Experts of a small language model: a softmax router, 262M tokens.
Below are experts of layer 4 (counted from 0) of a mixture-of-experts language model. Rows are named router (the router's row for the expert), gate (a neuron's input weights, with its number), up (a neuron's input weights, with its number) and show model dimensions 0-255. Each number is 128 + 32 x the weight over its row's rms, rounded and kept within 0 to 255.
Before each expert's rows: "comes after" lists some tokens at least twice as common just before its tokens as in all text. This comes from a sample of Wikipedia text that the model never trained on. Tokens count by the router's weight.

# expert 28
comes after: " to", " was", " and", " he", " as", " also"
router [133 141 122 195 174  71 164 185 107 186  90 126  88 154 138 145 143 143 102  64  80 145 100 132 107 141 110 180 134 119 113 197 105 175 170 127 115 117 122 115 124 100 172 126 163 122 102 153 146 142  92 161  98  95 104 213 137 168 148 149 145 192 123 175 113 198 129 115 186  99 134 133 143  72 172 174 107 103  97 114 144 145 121 177 144  68 147 142 103 106  82  84  53 121  44 151 130 104  81 152 129 131 155 109 105  79 108 177 141 157 117 117 136 120 121  97 145 162 136  79 189 204 135  74 108  94 111 161 125  96 126 158 139 132  90 182  87 107  98  81  32 125 112 151 111  75 107 163 142 122 151 115 126 119 159 109 103 147 121 129 151  63  96 139  70 164 103 148 136 198 138 153 134 177 127  94  88  96 164 123 131 116 136 127 125 169  98 130 101 163 125 191 108 108 126 130 111 149 157 106 129 143 160 152 134 158 144 171  94  87 140 159 113 122 140 125 167  58  64  97 123 110 126 121  90 135 143 116 158 110  61  75 110  71 163 161  98 172 165 127 145  95 108 126 158 112 125 118 110 141 136 132 148 110 138 110]
gate1 [168 138  96 120 160 164 119  87 172 116  87 114 131 164 180 152 135 112 109 121  95 114 144 155 193 164 142 112  78 138 111  99 174 137 225 111 121 116 118 117 188 117 124 106 125 113 141 117 171 120  89 134  84 107  83 137 130 186  92 127 107 121 151 123 164 166 128 169 149 106 192  98 163 159 160 118 185 103 100 105 126 146 104 136 158  92 112 137 148 153 169 144 138 123 145 119 141 167 172 155  95 155  96 128 166 147 126 155 180 136 145 131 169 113 112  88 133 181 142 114 149 139 173  99 105 143 144 145 161  97 129  95  48 155 149 134 132 119 109 102 109 112 106 143  98  99  91 120 114 103 164  60 122 117 123 191 178 101 189  95 214  83 107 158 105 124 115 201 160  46  73  60  81 121 157 198 125 142 187  86 181 100 105  63 127 142 110  96  85  77 136 100 125  55  99  95 120 142 120 103 133  95 117 136 116 101 189 126 127  82 106 132 132  99 133 119 192 120  95 150 163 146 116 105 205 146 136  63 120 114 118 127 139 117 109 117 135 114 142 124 105  96 186 105 133 139  72  92 132  95 108  69 173 135 148 168]
up1 [139 132  83 115 103 161 131 105 195 142  93 133 111 199  75 110 119 121 106 175 133  95 123 141 160 153 131  64  73 110  72 132 130 152 148 104 100 126  69 124 171 111 164 157 124 150 111 103 146 100 124 125 106  85 124  67  71 106 162  89 127 126 100 115  86 127 104 163 108 157 173 109 179 109 159 117  97 122 234 120  82  47 132 173  70 140 120 179 180  95 129  89 127  93 128 162  88 142  86 112  85 116 107 150 139 141 162 146  99 128 141 124 188 116 141 158  91 142 122 146 150 100 130 116 119 114 187 103 125 111 146 111  91  93 139 134 110 109  75 118 133 149 163 154 111 137 137 147 103 142 132 127  87 145 147 149 139 151 189 137 100 132  98  89 111  93 163 163 130  83 113  10 148 154 139 133  95 189 104 118 109 121 131 150 159 115 115 178  89 130 113 151 175  20  98 135  78  91 110 148  77 129 129 119 158  70 109 151 186 149 120 154 136 117 163 145 149 167 148 152 149 146  73  94 169  97 132 106 132 156 149 172 118 149 117 138 102 107  91 149 129 166  49 122 118  79 129 164  84  41 126  89 158 137 121 113]

# expert 19
comes after: " was", " to", " in", " were", " be", " is"
router [145 150 142  98 137  85  98 165 141 158 135 114  96 160 122 143 126 133 180 146  92 159 122 133 125 217 124 149 148  97  70 115 129 120 128 152  55 122  54 106 157 120 165 122 110 148 166 147 124 141 132 191 127 107 152  94 107 176 121 164 121 137 172 160 116 165 134 109 189 143  87 105 111 194 124 126 175  98  76 178 135 126 105 108  98  55 165 107 122 137 152 159 125  59 102 130  69  79 163 142 140 113 153 171 139 168 170 125 104 155 102  71 148 134 119 144 172 100 148  77 157 113 162 173 103 177 118  98  82 180 114 120 150 158 115 129 106  95  36 109 131  49 120 109 137  68  79 137 131 124 156 126 149 138 125 139 103 130 118 104 123 139 175 141 116 182  98  62  87 196 124 157  96 139 140  82 168 135 145  79 151 144  95 147 123  98  97 151 128  88 114 146 177 125 118 181 151  71 122  97 164 122 120 136 123  99 167 119 112 138 159 183 114 107 138 149 151 117  64 161 147 192  91 166 129 109 141 217 171 108  50 110 162 134  89 174 126 144 124 138 157 183 118 126 163 118 108 160 145 170 144 166 154 143 149 105]
gate0 [119 137  94  82 144 115 143  92 120 117 123 185  92 118 140 128 150  94 116 187 141 128 120 155 138 133 145 134 175 106 171  93 160 114 155 161 120 121 125 103 165 167 131 153 153 113  51 117 112 140 131  91 122 115 153  90 132 124  84 128 149 133 169  72  91  79 144 163 113 112  99 130 153 127 116 144 110 140 203 111 111 108 129 112 166 162 114 104  95 119 138 114 112 176 133 128 208 118 119 142 177  66 127  79 173 119 202 148 137 128 128 129 159 127 182 161 118 118 114 100 151 118 125 106 151 130 145 135 208  54 112 177 179 121  93  74 118 130 138 163  68 117 116 159 147 120 174 122  71 151 116  39 144 163 180 123 121  93  66 108 148 132 125 105 101 133 130  97 152 169 172  63 195 144  71  99  96  90 115 166 138 181 103 155 113  88 162  83 144 108 120  99 118  40 174 138 118 118 127 188 132  75 174  91 109 136 129  82 164 101 138  62  88 113 205 149 120 157 137 148 154 149  98 161  94 169  52 138  98 193 140 111 123 117 137 117 107 117 113 154 105 124 159 130  98 113  58 101 150  97 121 138 160  97  90 174]
up0 [115  85  92 128 125  68 143  73 145 113 195 122 151  53 102 123 131 102 137 156 120 116 126 100 147 154 151  85 183 121 191 134 154  88 116 168 106 133 122 146 115 108 133 128 133 144  91 118 159 178 111 102 161 151  66 127  69 136  85 111  97 168 182 107 162  68 158 131 111 111 119 110 177  72 179 171 109 104 115  88 125 144 129 112 149 133 104 191 139 177 166 141  86 135  78 130 157 138  97 161 132 136 130 183 160 129 153 140  83 117 167  94  97 106 171  92 108 120 119 116  93 135 160 101 129 135 117 113 143 119  79  81 124 154 114 108 186 148  99 110  87  99 151 153 127 199  82 138 148 127  80 151 135 131  90 165 152 128 154  61 159 110  81 156 108 104  54  97 154 112 163 116 148 136 148 122 131 139 180 156 109  87 152 159  84  54 155 151 126 120 143  81 108 166 169 108 103 124 141 172 110 167 158 151 170 135 164 125 143 192 105 137 115 100 166 177 102 162 105 138 164 134 153 110  60 229  91 101 103 120 103 120  75 166  80 131 146 141  51 150  88 107 162  98 102 122 127 145 168 138 142 143  99  44 170 144]

# expert 14
comes after: "\n", " the", " also", "|---|", "History", " career"
router [ 93 105 107 151 147  79 126 119  73 120 140  87  93 132 101 166  84 114 105 139 111 124 105 131 148 148 104  83 134 184 136 113 123 132 179  98 164 109 165 140 104  61 149  96 162 170  96 153 156 169 181 111 153 142  76 106  87 100  84 127 177 115 113 161 103 147 110 134  89 101 145 150  82 153 149 165 141 127 146 149 100 143 109 125 124  93 119 124  41  54 148 100 148 129 148 185 181 149 212 113 115 163 167 144 106 168 146 161 111 151 133  81 109 138 189 150 137 180 129 114 164  60 155 109 163 141 136 129 112 154 127 103 122 122  68 134 137 111 101  78 101 173 126 118  72  81 106  92 102  82 122 134 124 114 122  88 122  76 110 127 107  49 112 104 109 114 139 134 159 154 111  41 101  74 169 161  99 101 129 103 122  77 119 137  54 158  82 135 154  87 108 169 155 119  87 100  86 149 118 114 177 130 129 104 145 126 119 129  99 116 171 106 154 154 153  71 127 110 107  85 142 139 156 171  69 182 193 133 155 117 108 131  65 148 191 141 165 181 178 139 109 107  34 104 151 178 152 124 122 108 145 123 121 109 149 141]
gate1 [124 123 156 120 128 105 124 103 202  94 118 164 124 133 120 136 152 130 147 162 114 130 141 128  68 137 128 113 194 147 170 136  22 140 117 138  89 172 120 152 151 125 129 101 117 124 134  59 121 117 152 129 136 115 144 215  98 178  37  82  72 140 134 165 136 129  78 137  87  23  57 150 179 172  89 138 138 111 138 145 113 140 140 129 146 166 135 146 173 125 124 145 118 172 113 135 132 133 177 110 147 114 138 126 120 134 125 106  80 181 196 155 174 127 139 190 106 131 114 112 142 115  83 119 134 121 159 137 188 122 130 108 156  65 145  81 103 119 168 107 147 100 109 103 122 146 130 129 132 111 135 103  81 160 153 117 125 122 126  83  64 130 128 103 134 159  60 101 142 170 193 164 146 175 128 135  92 151 117 127 164 164 109 174  86 214 140 139 138 103 161 127 167 141 112 171 140  70 147 104 166 170 115 143  55 149 101 121 133 178  99  81 128 123 143 106 134 191 122 122 152 130 118 121 126 126 112  64 100 104 121 107  71 144 154 154 192 119 151 177 135  43 149 135 101 142  84  92 144 141  69 124 108 106  86 160]
up1 [143 147  50 137 111 116 130 172  61 128 188  92 163  37 136 111 129 190 153 123 145  97 118 150 141 161  61 135 105 114 102 132 207  81 111 120 182 124 129 135 101 111 132 111  82 180  89  89 135 114 125 152 137 162 141 103 128 217 165 180 180 122 133 129 117 119  82 100  93 135 130 132 106 157 161 125 132 114 148 111 160 129  80 209  96 129 147 170 118 165 108 119 132 153 160 139  99 106 150 129 137 142 159 105  80 105 136 101 168 114 133 159 124 129 102 148 163 183 175 101 112 149 150  90 117 145 101 109 183 151 115 102 128 112 122 149 147 136 132 153  67 111  91 105  84 154 143 164 115 147 134 136 173  97 113 145 192 117 130  98 148 113 115 137 122 134 133 116 139  40  94 170 113  50 103 131 148 104 146 115 163 115 167 105 122 119 120 161  91 131 115  84 106 208 141  92  34 178  74 112  99 144 181 124 119 112 159 135 123 125 122 136 118 114 170  48 112 166 113 109  98 102  87 101 149  93 137 190 110 138 124 104 106 141  38 134  99 160 129  81 137 195 118 154 130 115 123 116  66 149 152  75 155 143 187 133]

# expert 11
comes after: " of", " the", " in", " The", " New", " National"
router [148 125 137 135 131 123 100 156 148 143 176  92 162 154  98 154  70 135 147  90 160 181 127 139  68 137 137 114  91 175 110 137 154 135 102 122  76 109 119  87 148 159 158 129 109 138 120 137 152 176  59 135 117 149 146 164 123 143  73  68 178 124 116 169 121  38 138 178 126 123  83 133 103  93 186 114  89 101  99  85 154 106 117 167 147 165 195  99 118 126 142 133  89 125 122 179 113 142 104 134  94 121 111 124 134 132 184  73 110 156  89 105  83 127 151 144 135 162 117 161  91  57 143 136 148 127  81  94 117 152 111 139 133 147 118 105 130  88  76 154 147 113 158 175 131 175 114  86 133 111 117 152  47 117 138 202 206  96 129 106  75 192  96 224 146 134 112 117 100 119 163 114  99 145 144 142 110  97  87  53 102 166 146 105 202 123 109 176 110 131  94 155 129  94 118 132 155 117 229 109  79 129 106  96 109 143 122 144 122 165 132 124 152 119  74 134  82 159  90 114 126 192 102 151 111 152 107 145 134 158  66 147 178 143  87 126 176 119 122 169  74 135 155 136 128 115 129 141  95 148 121 137 202  97 129 117]
gate0 [149 198 168 138  93 116 137  97  76 132  50 136  95 175 148 173 155 121 145  86 165  70 141 138 139 166 159 170 125  73 160 117 134 158 169 135 126 138  95 121 117 129 141 111 106 103  71  82 107 119 155 126 112 122 202  97  37 138 143 196 158 131  79 121 172 118 146 161 152 111 139 148 126 119  99 134  96 176  62 186 158 113  68 109 152  57 137  73 146 132 193 155 198 147 149 159 165 135 166  78 115 132 151 137 181 159 144 154 121  88  89 123 133 149 139 113 110 130 125 153 123 144 108 138 144 152  97 144  99 124 142 132 146  89 170 149  98 119 123 159 154  62 164  54 115  87 148 100 127 151  75 143  92  93 100 120 152 127 122 127 211 114 110 136 164 105  52 111 129  91 167 143 166 148  75 135 159  80 187 154 149 132  70 110 135 141 125 117  71 151 162 155 126 117  89 166 135 172 128 170 132 193 154 149 126 124 120 101 120 122 170 147 124 143 110 134 165 128  68 143 129 147 121  86 136 121 176 162 128  85 147 120 152 148  28 114  63 139 106 170  75 120 106 125 124 104 137 117 142 122 126 147 124 137 156  79]
up0 [238 138 122 107 127 167 128 144 161 149 130 130 166 177 158  90 134 121 140 105 151 125 130 119 154 165  81 166  98 145 151 229 117 127 163  86 112 130 133 110 124  80 127 122  61 103 146  59 116 103 161 162 116  98 160  94  78 118  69 153 123 117 162 122 107 127  73 153 142 129 132 159 121 117 137  79 146  88  56  80 129 111 117 126 116 131 154 112 122 102  98 130 157 110 135 128 188  92 166 151 143 171  79 118 119 161 136 127 102 116  96 145 149 154 185 106  88 167  84 174 174 112  70 119 141 102  88 114 124 186 170 109 138 120 127 143 131  69 130 122 139 131 147 173 112 198 136  94 122 153  83 184  66 157 134 109 155 141 119 137 123 160  89  92 122  63 110 187 184  95 192 140 154 166 129  64 116 125 148 142 114 147 115 112  82 191  62 110 119  76 149 153 123  60 108  90 128  87  79  92 157 162 125 103 106 126 125 104  93  68 128 120 157 151 118 100  98 147  87 186  73 123 132 115 163  88 186 123 146 193 105 169  64 129 122 147 124 109 117  90 133 133  70 149 125 119 126  78 105 129 145 127 110 114 147 115]